{"n_layer": 12, "n_experts": 40, "experts_per_token": 3, "normalize_top_k": true, "routed_scale": 1.73, "balance_loss": 0.000374, "norm_eps": 1e-07, "beta1": 0.95}
Below are experts of layer 5 (counted from 0) of a mixture-of-experts language model. Rows are named router (the router's row for the expert), up (a neuron's input weights, with its number) and show model dimensions 168-223. Each number is 50 + 15 x the weight over its row's rms, rounded and kept within 0 to 99.
After each expert's rows: a language model's description of what the expert responds to. This comes from a sample of Wikipedia text that the model never trained on.

# expert 18
router:64 36 28 61 46 57 57 55 75 32 43 45 19 48 40 63 58 48 59 56 21 10 63 76 67 38 47 66 58 51 64 77 45 70 34 38 55 31 48 78 75 53 58 25 55 52 38 45 58 65 64 59 66 33 67 53
up0:40 45 29 48 49 53 70 45 68 70 68 42 42 71 29 48 66 38 65 45 38 34 51 58 47 53 25 24 78 52 26 43 51 62 57 37 85 33 61 69 56 33 55 48 40 48 88 46 70 70 49 41 60 37 48 52
up1:43 51 39 65 39 40 50 43 56 41 65 26 56 29 57 36 49 40 43 54 61 34 77 54 49 49 75 64 48 45 52 63 43 70 71 57 67 82 90 51 11 80 68 58 73 46 47 52 50 75 49 60 61 42 31 40
up2:72 59 64 63 51 72 42 45 48 36 25 62 69 36 75 66 29 50 52 50 30 47 39 36 32 29 49 27 60 41 82 61 49 33 46 46 36 47 76 51 25 63 50 64 63 37 51 32 48 35 50 41 47 75 40 58
up3:38 52 72 44 36 49 46 59 35 67 49 26 31 36 81 79 64 39 50 55 37 62 56 45 45 55 46 42 39 74 60 43 41 50 51 34 72 57 47 78 67 50 71 71 57 66 44 68 52 54 62 49 61 62 59 46
up4:92 40 68 56 36 51 86 60 71 45 38 59 34 53 87 37 41 83 48 46 41 48 52 49 66 50 43 38 48 61 38 72 33 48 56 79 59 68 50 58 40 69 45 35 41 68 41 50 27 56 78 68 49 47 56 71
up5:63 53 47 33 35 37 70 33 53 52 43 36 57 58 41 53 58 36 57 42 21 41 44 59 42 57 21 61 35 39 37 28 86 47 47 76 59 40 54 37 52 51 58 45 54 36 61 61 38 50 34 48 53 40 29 71
up6:55 74 36 69 48 56 51 55 29 67 61 60 45 43 55 55 48 40 28 41 43 47 70 48 45 48 83 63 34 75 00 61 50 47 50 30 58 40 63 40 56 30 63 51 50 59 43 53 51 33 19 71 45 46 59 72
up7:60 39 54 32 68 59 63 07 62 73 49 41 52 65 62 70 36 75 73 49 47 42 35 75 56 80 37 54 62 39 45 55 69 70 40 50 51 05 54 78 35 59 58 45 42 38 28 66 80 59 33 57 46 51 45 40
up8:12 48 35 50 35 48 41 61 59 57 54 62 46 45 30 71 36 34 64 68 46 57 50 51 39 29 53 39 54 50 64 63 62 66 65 49 67 42 31 49 46 43 37 23 28 73 45 52 55 76 16 51 44 79 56 46
up9:16 65 79 65 57 29 52 41 48 35 53 57 38 76 53 60 85 73 67 74 61 31 35 28 42 52 36 45 44 40 32 42 50 33 66 27 34 54 32 61 37 42 53 42 51 69 72 24 34 64 69 68 40 33 38 56
up10:69 47 17 67 37 46 29 65 62 23 28 78 62 32 79 38 54 50 55 53 32 50 34 71 56 54 74 67 36 52 49 57 51 44 59 52 32 66 38 65 56 40 52 81 62 66 30 14 75 57 49 71 61 50 46 60
up11:57 51 59 55 12 71 19 42 44 63 26 52 38 52 85 62 58 67 60 40 26 39 65 11 32 45 49 70 56 81 64 56 34 42 45 54 78 34 52 49 33 97 37 54 22 39 60 51 60 54 47 60 72 34 61 48
up12:54 52 23 33 44 49 26 15 39 70 42 39 42 51 76 53 52 49 30 45 60 25 86 56 52 46 43 47 33 60 49 69 32 36 48 30 57 73 50 57 61 48 39 34 65 33 57 37 50 74 37 58 26 52 56 42
up13:60 70 41 56 55 43 42 28 64 45 49 48 59 55 09 57 40 72 57 63 55 42 59 63 60 46 75 47 39 44 68 51 52 28 31 46 43 30 52 42 48 70 47 36 45 53 49 60 39 64 59 47 64 51 44 18
up14:64 27 32 29 49 42 77 63 30 21 55 42 54 56 52 58 11 39 36 49 32 83 66 66 65 56 71 45 56 61 49 39 58 90 56 57 64 36 67 65 54 65 45 43 47 56 51 31 37 40 42 39 56 24 68 42
up15:58 56 39 64 76 68 51 57 46 30 43 35 63 73 70 61 36 29 24 66 61 69 46 37 44 51 43 34 30 34 28 50 70 53 30 60 36 54 61 26 81 51 66 56 57 59 47 11 32 79 44 59 54 58 21 52
Description: Auxiliaries and list markers. Auxiliary and modal verbs before participles, such as have, had, would, not, as in "said to have been", plus list dashes and table pipes.

# expert 19
router:47 70 49 44 46 49 56 59 53 28 65 48 52 22 37 86 50 55 37 57 28 11 76 56 44 43 61 47 46 75 55 43 64 65 24 48 60 42 52 48 45 37 53 38 51 33 21 65 53 64 49 79 58 65 53 67
up0:44 78 38 43 54 68 62 36 45 34 39 15 36 62 18 53 57 68 52 18 54 42 53 73 44 57 45 52 59 20 57 50 37 61 56 41 36 49 65 40 46 46 53 47 43 51 48 44 67 58 43 68 54 55 39 37
up1:48 46 56 54 61 43 54 63 57 74 53 51 27 48 70 64 34 55 34 35 45 17 57 56 42 48 66 70 21 39 31 40 48 52 56 86 25 41 47 44 58 45 50 45 47 70 16 54 44 50 69 45 50 61 41 35
up2:38 54 27 47 59 34 48 29 70 33 30 31 46 48 74 46 29 43 61 34 40 49 42 51 49 37 43 15 34 61 58 36 32 39 40 54 45 56 33 64 58 65 33 42 64 45 30 40 19 30 50 43 56 48 37 25
up3:56 62 67 47 51 60 58 25 48 44 25 47 44 29 99 85 48 57 42 44 34 44 55 39 51 36 36 52 80 45 54 48 63 38 58 25 38 63 33 37 63 52 54 45 29 35 43 32 70 75 50 62 58 65 39 51
up4:53 26 28 34 54 62 29 43 54 66 56 58 64 56 46 47 77 71 34 70 60 53 50 80 48 52 71 32 54 53 86 49 55 45 36 68 41 36 53 73 40 57 75 52 47 57 60 47 41 31 50 68 65 72 47 55
up5:31 51 47 50 51 28 82 28 55 39 42 54 54 31 40 80 34 50 19 69 43 52 66 58 44 43 74 70 54 80 86 66 29 63 50 71 78 67 49 54 58 50 16 70 51 63 48 45 39 44 48 38 47 44 54 38
up6:75 57 30 41 25 31 44 53 84 55 58 20 42 59 53 54 61 60 37 23 48 44 56 37 51 51 75 74 47 37 56 55 71 46 45 33 47 65 29 47 55 61 66 62 46 53 53 49 58 55 86 34 49 46 67 39
up7:34 43 60 64 36 47 51 63 48 57 50 53 51 77 52 50 45 43 33 69 68 65 56 66 33 69 37 72 46 46 51 46 37 73 31 37 32 54 73 56 50 63 63 19 52 50 63 71 50 52 55 44 33 67 49 56
up8:58 35 62 45 39 82 66 73 42 49 61 41 21 50 53 66 50 49 37 60 39 52 65 79 34 46 49 23 63 48 61 48 52 66 51 61 57 64 42 81 27 48 41 43 61 35 49 33 72 42 48 68 53 53 31 58
up9:43 54 74 29 33 43 40 63 55 67 37 32 28 35 32 83 50 41 33 50 34 28 61 43 46 47 73 57 00 49 52 33 48 52 65 46 54 17 61 47 70 51 34 49 61 43 46 53 75 62 52 29 46 41 44 63
up10:55 55 48 71 42 48 56 53 69 44 35 61 30 56 35 21 65 43 48 38 66 45 58 82 45 39 30 47 34 38 47 30 22 66 68 45 78 26 49 32 37 49 47 40 49 58 52 35 35 61 41 60 72 69 47 59
up11:54 46 70 56 45 40 50 43 56 42 39 34 58 42 61 35 72 72 47 50 53 75 62 45 31 52 43 66 29 47 51 86 49 38 46 40 35 48 74 60 55 60 42 58 56 51 48 55 68 22 40 56 70 50 08 40
up12:51 57 36 38 67 56 12 43 38 46 36 56 53 33 55 88 42 40 47 85 25 29 56 67 53 70 55 26 38 71 45 37 49 62 55 45 49 29 29 55 72 40 29 72 61 28 49 34 68 49 61 72 57 54 36 44
up13:60 54 55 54 53 38 41 42 65 80 68 36 41 42 34 63 67 38 33 46 44 63 67 60 33 55 59 40 65 47 50 17 43 67 50 27 54 59 17 69 52 58 22 39 58 40 29 44 44 46 43 26 50 48 54 76
up14:52 82 64 42 34 50 72 57 38 55 56 38 50 59 42 58 63 26 66 47 66 06 36 72 57 39 43 30 83 41 35 55 36 49 58 77 59 52 53 44 33 60 51 48 48 42 28 74 37 64 54 53 59 67 51 45
up15:55 60 22 55 47 52 55 85 51 62 49 29 21 52 73 61 62 57 55 51 59 44 70 54 44 56 57 32 64 50 51 50 79 41 78 53 45 48 58 47 31 68 44 76 49 34 48 29 63 39 44 38 51 37 50 59
Description: Event and career nouns. Nouns for events and periods in biographies and sport or media articles, such as season, film, album, Cup, years, episode, often after the or his.

# expert 31
router:37 82 61 44 37 41 39 71 70 51 58 37 41 32 59 54 58 43 32 64 23 23 89 60 41 54 49 60 33 62 70 56 56 49 40 34 58 47 43 67 49 63 35 46 64 41 46 53 55 51 47 71 59 64 16 49
up0:45 48 30 42 76 61 41 40 44 81 56 41 57 74 61 54 65 54 54 75 39 19 40 72 80 11 53 56 57 44 62 74 43 45 67 62 55 51 46 52 57 44 67 67 51 63 80 58 61 82 54 62 84 35 54 38
up1:48 39 47 22 75 46 50 34 39 51 43 60 60 75 49 48 44 78 17 60 40 75 67 56 38 35 58 67 45 46 52 49 60 34 43 47 34 52 46 58 44 41 60 18 17 46 31 34 81 74 40 40 73 40 59 54
up2:49 25 68 10 41 45 64 58 45 45 71 51 74 29 52 52 39 42 67 73 24 40 47 47 47 37 53 67 42 36 55 53 75 52 41 47 40 13 41 61 77 47 44 55 43 54 09 61 44 53 54 71 59 59 43 56
up3:74 62 58 46 46 74 54 68 72 58 26 47 46 47 29 37 81 42 11 18 09 30 54 78 46 28 44 47 40 30 52 56 56 72 46 56 48 34 50 58 58 46 24 49 41 58 52 66 55 70 43 81 75 36 90 81
up4:50 72 52 63 52 29 73 58 69 29 27 59 69 50 41 49 54 56 37 39 06 57 48 35 62 51 61 45 51 65 51 48 38 66 28 95 67 50 52 49 52 59 47 49 48 53 54 16 47 51 47 53 67 36 66 35
up5:51 56 60 64 56 47 56 49 68 53 27 51 52 31 35 62 57 52 70 68 50 49 77 67 40 61 31 50 38 49 50 26 57 58 65 42 56 63 57 45 51 53 56 69 70 66 42 43 40 29 55 77 76 00 45 60
up6:34 75 53 53 37 51 50 58 33 72 33 66 54 49 48 42 37 49 44 49 24 53 68 45 60 57 72 54 37 45 41 47 64 66 66 29 34 71 50 39 56 68 61 23 61 75 55 29 45 26 27 44 52 65 51 47
up7:73 81 28 40 56 44 40 47 47 61 34 52 41 37 58 60 31 52 54 46 30 25 53 41 41 34 81 52 35 50 61 54 49 35 55 86 33 42 69 99 52 48 66 70 36 29 47 29 35 67 73 47 41 52 73 47
up8:49 60 34 51 50 80 63 42 61 23 55 40 58 56 51 41 49 65 91 50 48 36 44 71 60 36 85 37 59 71 36 59 40 63 26 39 62 54 42 43 60 52 43 29 48 46 33 25 55 37 42 44 53 53 72 93
up9:37 80 15 43 63 59 27 51 46 44 40 63 38 37 40 56 60 37 34 67 45 25 66 40 34 68 70 26 23 67 63 70 63 65 46 49 62 26 36 29 30 52 62 62 54 59 66 38 33 49 33 34 34 68 50 42
up10:46 23 58 55 49 97 51 54 47 54 59 56 42 53 34 25 60 42 29 34 45 42 70 53 55 21 47 34 59 34 49 33 86 57 49 27 48 57 63 44 39 53 44 56 68 27 49 31 56 30 91 52 34 24 40 32
up11:66 55 70 40 46 48 43 47 90 54 35 19 37 28 47 52 68 34 31 66 61 45 54 43 73 63 92 24 52 58 64 43 59 51 53 50 69 44 48 44 38 51 67 42 40 37 37 53 50 57 73 56 32 66 60 57
up12:31 52 00 60 62 39 25 32 75 61 62 37 45 51 51 45 28 42 46 57 43 08 71 43 47 62 45 30 72 64 16 65 51 50 42 35 54 23 62 61 40 52 44 41 66 44 47 83 33 74 64 52 61 55 40 49
up13:46 65 39 92 10 65 68 51 65 51 50 52 55 79 44 44 42 67 28 73 45 79 63 31 15 53 58 74 34 39 46 42 54 67 42 50 72 65 38 47 43 72 59 57 48 08 45 45 61 47 48 47 49 77 51 27
up14:55 56 50 61 39 40 73 72 21 65 67 54 27 63 47 64 52 45 47 75 55 47 42 49 20 32 50 59 43 57 36 59 39 51 43 38 53 35 98 56 72 52 62 53 49 28 57 57 62 54 35 69 60 63 50 29
up15:64 32 35 43 34 80 43 82 38 58 00 43 18 31 40 47 58 49 65 48 52 66 49 73 56 75 49 59 67 36 25 21 66 66 61 88 45 42 25 65 29 54 52 36 46 34 62 48 29 66 45 78 53 59 31 52
Description: Table cell boundaries. Pipes, spaces and dashes just after a year or number in table rows, plus score dashes, vs, and coordinate symbols like °N.

# expert 13
router:64 57 54 73 26 36 45 45 71 51 54 41 16 54 56 55 65 50 43 47 52 26 68 64 48 58 38 56 43 48 39 49 81 52 46 60 82 51 51 53 45 65 52 53 62 56 41 48 27 36 43 80 80 51 37 49
up0:61 51 45 55 49 60 47 34 65 30 71 50 49 55 52 52 35 70 60 33 57 54 35 40 27 50 54 44 42 59 39 58 92 41 65 37 63 69 73 44 61 44 23 52 78 58 51 44 93 60 11 53 70 63 61 54
up1:47 63 36 48 65 59 24 19 68 57 55 47 37 35 58 99 50 32 88 40 51 48 49 44 72 53 36 54 67 48 43 63 39 51 41 38 31 55 63 35 45 59 62 37 54 41 37 50 50 64 37 50 51 36 33 73
up2:49 49 15 52 57 44 56 46 49 69 50 41 50 49 30 83 61 60 38 79 59 39 31 45 39 47 28 49 34 40 52 56 47 27 34 36 38 45 64 64 74 49 67 50 46 82 60 57 49 77 46 68 59 58 82 32
up3:42 33 47 53 53 61 54 65 75 52 36 60 61 65 45 46 51 47 40 41 42 81 60 52 60 74 41 47 42 77 52 40 52 39 67 62 36 72 78 44 45 70 60 62 66 33 40 65 39 54 81 45 71 37 50 41
up4:53 57 43 43 63 37 52 53 74 35 72 48 71 42 51 39 78 74 61 43 58 08 32 39 38 49 64 33 35 33 56 52 49 60 34 61 36 30 63 37 56 70 34 36 56 40 58 40 31 49 44 72 77 36 42 54
up5:74 44 54 30 57 35 41 50 17 73 76 41 30 52 54 19 57 19 46 65 49 62 31 62 31 17 48 59 10 44 40 50 70 92 63 21 48 46 65 71 70 42 36 39 38 57 25 46 54 41 48 41 55 43 34 31
up6:60 28 56 34 40 73 62 46 40 29 48 28 25 49 53 61 40 29 32 48 22 67 62 67 23 58 45 57 56 63 55 61 67 40 45 68 55 32 45 59 50 45 66 42 64 60 37 89 35 38 38 30 52 67 47 43
up7:30 57 43 73 42 59 50 43 41 53 52 33 41 41 51 43 52 72 56 47 48 62 47 72 53 65 44 75 41 41 56 33 61 59 69 25 45 41 52 57 50 80 46 50 46 36 49 44 51 58 53 39 58 58 66 75
up8:72 46 29 22 31 57 43 57 73 31 59 50 55 63 64 36 47 31 51 54 36 47 44 50 72 60 54 61 73 38 54 43 59 58 41 55 29 19 41 33 42 47 71 68 48 51 30 37 86 27 43 89 71 84 47 45
up9:72 36 63 46 22 47 76 54 81 34 41 51 59 27 48 53 68 49 11 46 33 53 61 61 60 29 35 47 54 60 57 45 45 61 33 68 68 40 56 63 34 38 82 29 32 50 51 39 34 23 33 56 57 23 46 72
up10:27 76 31 64 51 96 27 34 40 34 31 33 56 38 25 62 34 59 56 49 63 50 19 33 74 65 54 32 36 69 48 53 51 70 25 64 58 26 77 46 54 58 28 37 50 62 57 76 26 39 57 66 43 31 63 66
up11:56 62 74 62 51 66 19 53 58 66 53 72 37 56 66 59 61 53 33 77 72 29 74 68 73 37 44 63 48 52 66 46 67 50 45 64 45 38 34 45 58 66 29 60 16 38 73 59 60 29 49 35 36 38 40 33
up12:56 55 58 40 52 40 39 47 40 49 29 89 24 66 68 50 74 52 56 81 44 40 42 52 83 35 68 61 27 45 49 47 44 72 27 02 52 52 52 41 47 32 56 59 36 55 70 52 39 65 70 59 57 41 37 53
up13:78 70 73 29 41 49 39 41 47 47 49 00 60 27 45 39 49 35 76 53 48 11 50 28 36 74 59 40 57 52 61 43 47 54 40 81 45 49 36 27 54 47 48 50 41 56 46 68 42 57 67 42 65 49 43 41
up14:37 92 45 63 50 77 31 28 57 58 49 47 54 16 40 37 43 49 39 53 80 67 55 53 57 24 39 61 55 51 32 51 40 31 31 40 40 73 82 70 38 62 72 04 52 58 56 53 50 59 54 45 76 32 64 56
up15:27 61 51 44 61 50 57 43 72 45 56 45 15 47 35 48 41 74 53 40 58 42 82 69 41 51 72 41 70 33 49 51 40 65 42 53 80 38 55 58 39 71 51 54 57 59 58 52 11 60 82 51 33 42 55 40
Description: Statistics and ordinals. Percent signs, numbers and ordinal or ranking words in census and ranking text and tables, e.g. %, first, second highest, total.

# expert 12
router:57 57 59 91 34 64 47 44 41 35 52 60 16 30 53 70 69 40 48 48 32 52 59 70 38 37 40 52 20 47 54 45 58 66 51 24 68 37 46 47 58 57 27 55 66 40 56 34 43 56 54 91 53 66 48 57
up0:31 62 40 21 64 69 42 40 50 69 46 29 74 52 85 48 67 57 40 60 32 46 57 22 66 60 61 70 32 45 39 66 71 47 41 68 75 55 63 59 42 55 60 38 44 22 54 45 46 44 77 52 57 43 45 42
up1:67 48 56 65 45 54 31 44 46 42 63 51 55 44 39 46 57 41 36 39 30 42 55 64 45 56 62 52 46 37 40 76 43 67 39 64 28 41 97 58 81 48 60 71 49 64 75 43 73 63 47 54 42 56 41 30
up2:60 69 59 47 34 41 24 55 92 54 54 54 59 06 44 57 31 32 58 40 47 62 54 23 64 53 49 50 20 56 44 43 49 65 51 56 53 69 53 61 44 65 34 40 42 43 49 29 45 29 66 59 67 39 69 47
up3:54 31 61 34 62 58 51 47 45 46 51 57 21 50 57 57 52 54 50 53 64 48 44 51 64 41 30 50 41 87 66 30 66 61 26 41 56 45 90 57 39 74 47 74 52 48 58 38 48 60 46 44 49 69 33 43
up4:45 44 50 21 13 29 58 51 52 53 39 06 28 49 66 43 28 39 57 55 58 76 54 39 30 57 58 49 32 48 51 65 67 49 44 72 28 37 45 46 75 54 53 54 46 59 60 52 63 29 57 29 69 57 71 21
up5:41 88 42 64 72 39 30 79 39 39 60 36 42 62 37 66 31 60 34 58 35 66 79 55 42 53 64 46 53 54 60 61 43 45 22 64 40 64 62 45 48 44 49 37 22 25 39 62 42 86 18 53 52 82 61 38
up6:81 56 26 56 42 47 63 42 42 63 49 58 43 59 64 62 25 77 60 66 31 69 41 71 53 31 33 35 57 45 34 67 46 53 65 54 49 39 46 62 57 76 82 18 54 42 42 55 60 61 58 52 57 55 42 45
up7:74 58 48 69 44 42 57 58 71 51 37 51 35 67 51 51 62 50 60 55 20 56 52 45 42 31 33 99 49 37 74 69 48 44 44 27 45 32 31 77 28 23 44 47 68 61 60 61 50 64 74 51 36 28 60 22
up8:50 49 80 53 34 65 29 57 33 30 45 47 26 31 52 48 38 62 27 55 36 30 45 29 64 30 61 50 42 58 55 43 43 53 47 50 64 36 28 56 34 62 29 68 46 44 20 33 49 46 48 93 55 58 69 39
up9:71 48 39 52 87 50 61 63 35 48 57 43 50 65 28 54 90 55 54 37 22 12 50 46 55 58 99 60 73 83 36 45 51 42 45 53 46 34 30 45 40 52 37 48 71 39 51 39 49 42 37 38 65 37 42 41
up10:58 39 55 48 66 29 58 56 53 75 37 38 64 46 69 47 65 55 38 54 74 59 61 38 54 55 49 52 44 48 71 64 27 42 41 56 79 44 51 67 54 42 61 34 59 44 48 42 76 34 53 35 67 43 64 37
up11:45 46 48 55 51 41 50 68 49 72 44 68 42 14 66 66 73 61 43 47 36 65 44 65 63 46 49 31 81 28 37 48 64 76 55 60 64 75 26 80 53 53 41 57 50 59 69 36 62 37 45 65 46 32 49 37
up12:61 87 51 63 66 54 66 46 64 40 62 64 34 36 64 52 49 29 85 70 25 68 47 47 48 57 47 52 31 28 69 67 32 50 46 24 44 75 25 29 46 52 39 47 64 56 42 71 66 76 56 60 74 68 52 62
up13:39 66 40 65 51 54 41 35 32 42 72 41 48 50 69 52 60 67 31 56 44 69 44 41 54 59 50 62 73 53 57 41 55 57 46 16 45 53 53 56 50 70 69 48 59 40 14 49 40 46 24 48 41 38 49 14
up14:50 48 30 46 77 11 26 50 42 51 54 61 61 68 53 49 55 67 48 55 52 44 54 65 54 83 72 62 31 50 40 70 48 99 51 48 69 45 42 30 44 64 63 51 65 68 49 71 42 40 53 56 31 50 29 47
up15:39 46 46 52 50 49 49 63 54 72 51 40 41 57 52 20 26 68 49 36 60 32 55 44 55 72 45 46 29 71 74 43 62 37 45 43 33 45 38 31 56 70 66 45 61 59 46 46 54 27 14 57 74 33 23 50
Description: Articles, plurals, modals. The articles a and an, to, modal verbs and plural noun endings in explanatory prose, like would, can, -ations, people.

# expert 9
router:48 58 63 69 28 56 30 64 57 63 45 49 41 43 76 57 51 36 37 45 29 27 71 59 43 58 56 69 43 62 58 56 67 76 32 29 75 52 60 58 76 75 42 53 65 43 59 45 31 67 48 75 53 47 35 58
up0:15 82 44 43 67 40 18 20 52 65 42 59 55 07 51 60 49 31 48 61 31 72 65 11 50 47 53 48 31 33 84 61 47 43 59 60 66 63 52 52 45 52 60 62 58 55 65 29 47 60 36 46 58 35 58 33
up1:62 49 46 57 47 34 57 66 56 44 42 59 41 48 49 55 62 54 70 49 42 43 63 59 51 25 61 76 57 42 26 62 60 31 34 54 47 69 59 37 73 65 74 49 41 74 59 50 44 54 41 34 71 57 60 64
up2:64 35 42 67 39 61 61 36 62 35 55 43 50 32 71 60 68 40 58 43 46 72 52 47 47 61 61 29 47 79 66 25 40 22 48 72 73 63 49 69 45 25 47 66 29 26 20 27 46 67 42 47 43 53 56 45
up3:32 34 57 41 56 30 54 46 36 63 79 60 21 33 76 46 68 27 41 54 29 31 42 51 48 58 35 52 43 40 65 61 72 60 35 53 66 66 34 63 64 25 52 50 58 43 03 70 65 63 44 29 63 37 69 70
up4:73 45 31 51 66 52 39 47 57 60 49 09 71 71 55 36 53 48 32 80 37 39 50 89 72 67 65 41 19 47 68 81 52 64 62 40 53 53 61 66 50 50 42 54 66 45 67 66 37 28 37 49 46 47 22 40
up5:55 54 50 43 29 67 73 55 48 44 51 68 40 11 81 41 51 53 32 52 34 55 34 58 44 81 52 50 44 58 64 74 56 65 41 39 41 85 53 55 47 57 47 28 52 64 34 32 71 48 75 42 55 74 73 66
up6:49 54 37 69 61 41 55 84 62 74 27 19 22 66 48 39 16 46 65 61 44 34 60 51 33 60 66 58 64 54 82 31 57 47 61 46 45 52 52 67 39 60 73 44 54 55 70 61 43 66 40 53 50 51 59 77
up7:70 42 54 66 60 53 60 46 52 49 41 10 50 35 41 51 81 61 47 40 61 65 42 64 52 28 36 62 41 68 26 60 54 60 49 70 61 35 48 46 71 41 50 18 59 37 35 18 47 96 64 51 43 32 59 53
up8:72 67 29 48 36 54 71 58 43 77 46 50 33 58 72 36 39 44 60 40 36 48 46 37 29 40 15 50 39 26 71 59 63 32 40 68 65 44 30 61 12 66 49 42 57 54 46 30 42 25 68 79 60 44 39 36
up9:53 47 40 40 36 60 54 68 79 49 25 53 44 52 63 71 36 41 30 45 57 57 44 58 60 49 39 57 61 62 46 46 80 49 50 28 62 50 88 67 77 58 62 33 61 32 37 56 64 59 62 62 50 88 43 48
up10:45 41 50 26 29 57 44 72 34 58 39 47 57 47 59 67 47 53 36 58 28 63 46 35 46 47 39 16 63 47 71 56 42 40 47 30 70 56 58 48 46 39 63 41 64 46 54 42 41 30 35 52 16 33 23 45
up11:44 52 53 78 57 74 65 85 71 35 51 44 52 39 61 34 63 27 45 36 24 47 61 51 64 42 54 78 54 67 39 76 33 23 23 38 67 38 30 40 72 68 39 64 78 21 51 67 21 61 77 43 50 30 57 41
up12:28 58 43 43 49 49 33 75 52 49 37 49 41 00 54 34 43 55 39 37 23 42 31 52 34 53 28 27 04 53 40 30 79 51 38 84 56 59 55 49 21 49 42 26 55 33 42 21 52 31 35 52 29 60 62 14
up13:47 56 46 46 59 66 58 60 56 50 32 31 35 40 53 45 85 53 65 52 34 59 43 55 40 47 51 57 34 54 61 66 54 50 44 36 43 45 21 51 61 54 63 26 40 42 63 30 61 73 43 37 43 60 43 68
up14:53 71 35 62 17 62 45 61 51 47 24 58 65 42 55 36 55 53 63 56 54 64 42 55 63 70 36 69 43 54 73 32 48 58 42 60 39 37 46 76 56 45 32 49 21 60 66 75 67 36 47 35 72 52 64 71
up15:30 70 49 33 53 35 56 31 69 44 58 50 70 55 78 20 56 63 44 36 39 62 60 29 74 76 35 35 36 55 74 43 43 68 25 18 36 32 52 67 15 55 29 18 62 37 55 71 48 67 27 35 71 86 44 56
Description: Word-initial capital pieces. Single capital letters or short first pieces of names and heading words, often after brackets, quotes or ===, e.g. B(us), D(ocumentary), Luk(yanovich).

# expert 26
router:54 64 54 64 55 59 50 66 61 28 59 39 57 22 31 67 61 50 54 54 52 24 75 59 59 36 65 45 60 65 43 62 67 49 26 30 67 41 71 75 61 75 40 32 64 57 48 61 53 63 51 82 71 52 36 32
up0:40 50 44 58 65 47 63 62 31 66 44 63 43 64 58 67 16 66 53 41 62 16 56 38 25 43 42 58 56 58 69 48 65 45 50 68 29 51 72 68 52 42 67 51 56 29 28 66 45 52 32 59 83 55 41 29
up1:39 59 53 50 29 66 56 52 45 54 54 64 50 58 63 51 59 48 59 39 54 67 66 77 40 48 70 37 62 61 53 34 22 52 60 68 73 44 44 52 44 55 29 70 45 51 23 50 31 53 42 47 63 57 43 64
up2:82 61 40 50 36 36 75 40 54 41 57 57 48 35 50 56 62 94 42 66 34 61 49 42 70 50 42 56 29 43 59 52 56 72 20 43 34 51 75 64 30 33 29 29 45 55 30 46 13 50 59 55 36 39 38 46
up3:79 46 47 61 71 52 16 63 53 29 35 85 45 42 52 76 36 45 00 71 42 24 36 23 39 90 81 48 55 56 88 37 29 59 24 53 40 70 40 30 37 45 44 48 59 52 27 50 56 45 47 41 68 34 48 56
up4:57 44 75 68 46 49 86 42 67 57 53 56 29 32 66 42 33 62 52 48 62 49 63 86 44 64 37 34 62 45 49 40 65 51 60 71 91 42 62 39 71 59 66 67 78 37 66 50 67 31 39 76 45 53 35 19
up5:53 46 50 36 18 57 22 91 64 61 45 49 53 64 51 26 71 38 38 46 27 64 49 62 44 55 51 42 41 54 37 62 37 59 35 57 44 53 55 53 52 34 35 62 68 66 24 42 26 58 62 44 56 27 58 70
up6:60 88 27 95 49 52 45 72 26 57 57 41 56 36 66 30 62 39 39 59 45 47 56 61 42 51 35 48 32 65 74 77 69 34 39 28 40 38 32 44 33 81 56 69 79 40 58 45 88 66 35 54 37 63 19 32
up7:37 56 39 75 41 47 59 51 58 34 24 31 47 37 28 59 43 58 42 57 74 63 57 54 48 78 44 38 29 49 50 61 91 56 53 48 64 50 48 47 76 57 46 39 51 67 48 49 39 39 23 40 58 60 58 29
up8:80 71 42 55 42 36 52 36 26 69 60 26 63 98 72 55 54 49 32 81 26 24 64 73 59 24 60 34 66 77 34 49 83 90 44 28 50 30 67 44 67 55 64 27 62 43 63 39 44 63 46 12 34 37 64 27
up9:60 42 36 53 47 54 75 48 51 59 67 65 61 55 49 43 27 67 59 62 48 16 32 78 45 47 51 32 63 80 41 30 60 38 31 24 68 42 64 55 39 56 50 51 67 61 52 53 54 39 40 74 42 52 67 35
up10:59 53 71 56 24 21 26 26 65 57 55 65 48 56 41 48 52 38 44 48 66 45 23 94 39 12 19 49 32 49 67 54 31 47 58 32 54 36 54 62 65 74 51 61 47 51 43 60 76 37 42 55 58 51 64 51
up11:55 57 57 58 62 54 62 55 47 52 57 80 51 42 51 73 64 54 50 57 44 42 61 66 48 40 35 30 48 50 52 50 34 66 62 42 47 69 42 73 54 38 56 49 45 47 56 66 34 45 55 57 61 61 85 34
up12:39 25 59 72 52 64 52 58 39 23 35 30 66 59 71 59 47 53 51 71 45 58 59 36 59 41 49 36 35 48 45 54 43 80 44 57 65 58 70 30 64 65 47 11 38 47 36 54 61 26 46 70 44 70 39 68
up13:55 61 39 36 28 39 66 43 53 75 48 46 52 40 31 63 58 60 40 65 48 53 42 27 62 50 44 53 57 36 73 33 39 71 65 48 22 42 19 38 55 58 71 38 80 54 65 50 45 59 64 59 54 70 67 45
up14:53 91 36 50 39 30 45 48 84 51 55 76 46 40 60 54 33 57 58 70 41 51 47 26 66 74 35 54 39 53 40 92 36 39 53 37 66 36 75 35 66 58 62 46 82 39 28 45 48 51 49 71 55 66 49 56
up15:44 45 63 45 73 18 54 49 51 54 65 38 22 71 57 63 45 53 59 96 32 56 39 66 56 33 37 32 41 44 48 26 38 68 47 38 42 63 58 49 29 67 38 63 38 58 47 47 35 52 99 91 51 50 43 38
Description: Dates and months. Month names and day numbers in dates, especially in office terms and lifespans, such as "from March 4, 1879", "born June 30".